Experts of a small language model.
Size: width 384, 82.9M parameters.
Experts: 160 experts in each of 12 layers, 48 squared ReLU neurons an expert, a softmax router.
Below are experts of layer 8 (counted from 0) of a mixture-of-experts language model. Rows are named router (the router's row for the expert), up (a neuron's input weights, with its number) and show model dimensions 192-287. Each number is 500 + 50 x the weight over its row's rms, rounded and kept within 0 to 999. Numbers have three digits each.
Before each expert's rows: "gets" lists some tokens that make up at least twice as much of what it gets as of all text; "mostly gets" lists some tokens that are sent to it at least half of the time. This comes from a sample of Wikipedia text that the model never trained on. Tokens count by the router's weight.

# expert 119
gets: "m", " m", " B", "d", "ch", "b"
mostly gets: " B", " m", "m", "bl", " bomb", " cm"
router:469573500550454527544561414455516496619584554472501564553472546542469462431646498544468517464532487574496487496517532495490522464462511618501517483478545496438478555493497530435424507455425517498585527523519461386530437475544534467490521551492539533486468470573548524457532537516486473411
up0:487410533525526633520381495563506487510457538476498513486549568471433534455428588416439486410448501474487555619501426532551531389621409502481513540554485597526524477520545476448489437487567534495510501492427488514414554644438485567425413439515428459517505528517542494516436565532590580548
up1:506425446537485598568544548532532526547511524560518532514495511495534453534392452473465559500479560440516572508470475573515522616473497381567454539629480524432498545498549518569485517452542458509530527488527555468640470535487493490507569457571523537487504521473447541468455450489528496568
up2:501476462558536497554483595528507474545471471497610467563469479493465475490467565495557492621515429525535492572482465499582525567487391425461511505426605532480514431458451498466545436499476433482538530588458524501494516465397519490574522484587574387488472476452466645529595514471494530460
up3:574422461511597579503552560494437543467374527546493457413588441490436462471420535591579524475543500499519569482533524521558508545478489469517499594503518581474484534562502505550519437537562530452512549485399489499551495542489502494509496421449486497504557488437426550513398420598580524562
up4:511441485492579570470472480472539511506498498550499518422473507517519510511471457570557531443474490545514529550563542402468477531572575552541493503480528553494462451582465567447491421492483583435482519598510453494610514436482503561557570522495524529481521517560421503487544531557486521472
up5:541527451466555553472387528477514533554615480540421517506525552616447512507406444484488555490568449535506451577419559466405459467554453538535484434521445591539521513545603570446471556444416549434460510560456400604534492474468481450502529478463471432431485483484464540439472530502510488591
up6:500536446447527486540507597587510584490550526585474448440560528496482467572474445547469596526501544407431440573555430521517502477420576532424456481549490487554510466380432451578515477466461427506471357525454495428563442548445544502477574442555556528461542489566490497451472446578492392528
up7:476409537390472495535432483461558561524433481522435387473549515573529499509555541494432518435469576465389411474470453479376581438566466522471493357504463559621479459437512467577463521528523428477469536453514392467565451459432453386501525625491451488437615603445549505415536557495402560410
up8:446576514468560595461551503578533530412562483504541515557598570482540503478505620506491458558478479569520441457480450470583491466521443445417532520597492495570523489602533506450469508523498481488484469444490468498490472470498459506471415535467522404508473566573499535499513501474490467534

# expert 100
gets: " B", "B", "m", "d", "b", " M"
mostly gets: " B", " b", " Phyl", "m", "B", " Sch"
router:500508609500536464503461416450539453534526554473480497568453565492511529469528619452418446551403467527522499487465522502531489466436485514433571507576540495435446550560414546402521522443430514493584515448467519463528537486538575485508507415455552472523582608530456483451566600506552436488
up0:498487471471542520459549453530439501559512498498470471442547498458434411615495523519545541443462488564609419466560506565436417497516588534417512434457491427437524506468482528447364424543484537545478410438573576493483463521517488432537457507567451546382430480451486530506444388428467517529
up1:455538505565538475518481501559501487487555470524505463475452424521461563533513487529490502527452478476399493472507508607501453558528439541531568462510536558457517367481510533522499426503441578475526473467500501551470503526392627510461535530529511533438509507373528571507575620566450452452
up2:525490416511494561415483503471526452482525450532503582531481422419520496495587490456498437601490533467475531497502404505449495489452395386532466357484490467505489512434517456491498504454435502444522537583544477481536481534512327468557576560511503509555518533428444516564455475576616486533
up3:575423520477491502441526460418431604531518427506541526499568393511539548424498561512584483460514482452475501530446458441480571557554528481522523468503434457498492482550564489505485442520500439439471536428529523592546565485467531453509506531589522437498578590524512537483565531619496611481
up4:525580476528509568504579521502456480505539513542516547514487438452476501410451552460520470543527538537549450555516523550488417477485411517364499544511461536553463535555517471516504459563507471512534501440529486569480512470499510487506414470429480417527579444537461574489462565563560529616
up5:567468499489541437540513489435439481540550471524604467497446490516481449522496579525504554492513407423512440497550541522417518472560546524515507471421472501520558509585432440528465505459525532492535475491546511441509536446478576549491428515439526512457489463448569581481500422568549517544
up6:508496457491590565430549506562560517577491576547638555552525570509444564479522504457504433507505436482467460475523486413453455499502419515459518550521438553551560579556541477468565594566566509462480506577531454511553447531471420539503415518582506424518583647557397466570532565575601446510
up7:429408439483442478529669522545573512498464464456445424489419462540449547489543523524449562486494467542480554501542506518530516566566610515483490454452537463486476545561523496513460494564531563387521507508541499418578549480507471476409552536615481618569492498520417512479526509493434465418
up8:593467481477533459461560565568488414408599432488518536474527471410511461403549584404530514483513480531476515557535531425479604610548437485545549491573583540491460412399581507503522537492578484493461561530492472445488517490549485463409455610505495510443520516441514500498524457455406453501

# expert 113
gets: "b", " D", " M", "0", " P", " B"
mostly gets: " However", "Meanwhile", " ±%", " Votes", " McG", " Won"
router:535528645531507402438439481538496454502447595477484458558556604512514488444465507483419455470439532474430477480435474376518555468479433535486582549429546482448423478557475582542596551426486474462537495490517501478526521382625549508414603582469574455504565503553542413477561595500529421482
up0:510470438465427544506430517485465537552457525485438542436585510417442428569531478476513521548532467442547486429510488472525519494537455549568468503566470526544558588462522420395450436462502409502514498539476487456526529513451486488433531412498474471448476517445543450530485576607529543454
up1:509505513535655624448409538483489503510551521477498433525491500526529523530565537507519569487484483558543484555496530466568399464510525502354445508516488499539473438505503573481476462545501533503516576582518367479536450494439547431460429470459468432548554481485409583498512438488619571427
up2:535613549530439485515483605537532491445414450507518479500543409535485479466531527486462489551531467472554500469580523520475516498476522483414464519520546438488468410491531558468405466446437472472474400486599553607456460494453546556549428563508502556491465523491408451483517463552401496449
up3:522603569499513470433515600450497511496435526515402452532515513370526497640527466580561482509477482464426498511584531523440490556504469516500498544555520531507451567467500526519551534552449577501539467582484598408493546491474532583504523510521523661532474428465506536565539512431443481446
up4:498540553535410481448483500409504521492556515511610540495420433540463473452529482481474522622459418551551530489559536539508559543496469459572532469555562528570435512507539601504492578594484453530478469528467496639470471435518490458452422480536453506493492513456513471464506498509475518512
up5:398621526476520537452517563496445420452395462581463426448496545367556550510537467567515411396483495540603481471499531503397408552523462444440473478523529504404525539494594461563530490481451492522513531491558548491515416469556545561440515512514510577494492480417441524463568552538455502466
up6:431445446483495564520493547513548509493501459464480514472488473433565537527455525438495599473410675539486443527491414497442547466465560513507524456491535515491510523497550460560473399602500499505497496519589480491477522513511503453449487475520529497455497404510433505428542501525471538451
up7:458511571520476475641549574538449505515413545537532427519485502468460531553582468514561506502533421477513508522545489493510463528556530591561476445421524479491493501566542510480533414464474497501573564457557552555409530395466390447413461574383472503525458506397516515474522440501441532394
up8:512479463425558505507509589525412599509546510569488503472475586555577524485444416523634452513496473529397502507478452541498505503457478499541496494530448485599512591408450523578617442519447470484490547524583508514521614480514458467551534462534519462462584434558478453571453499519636468452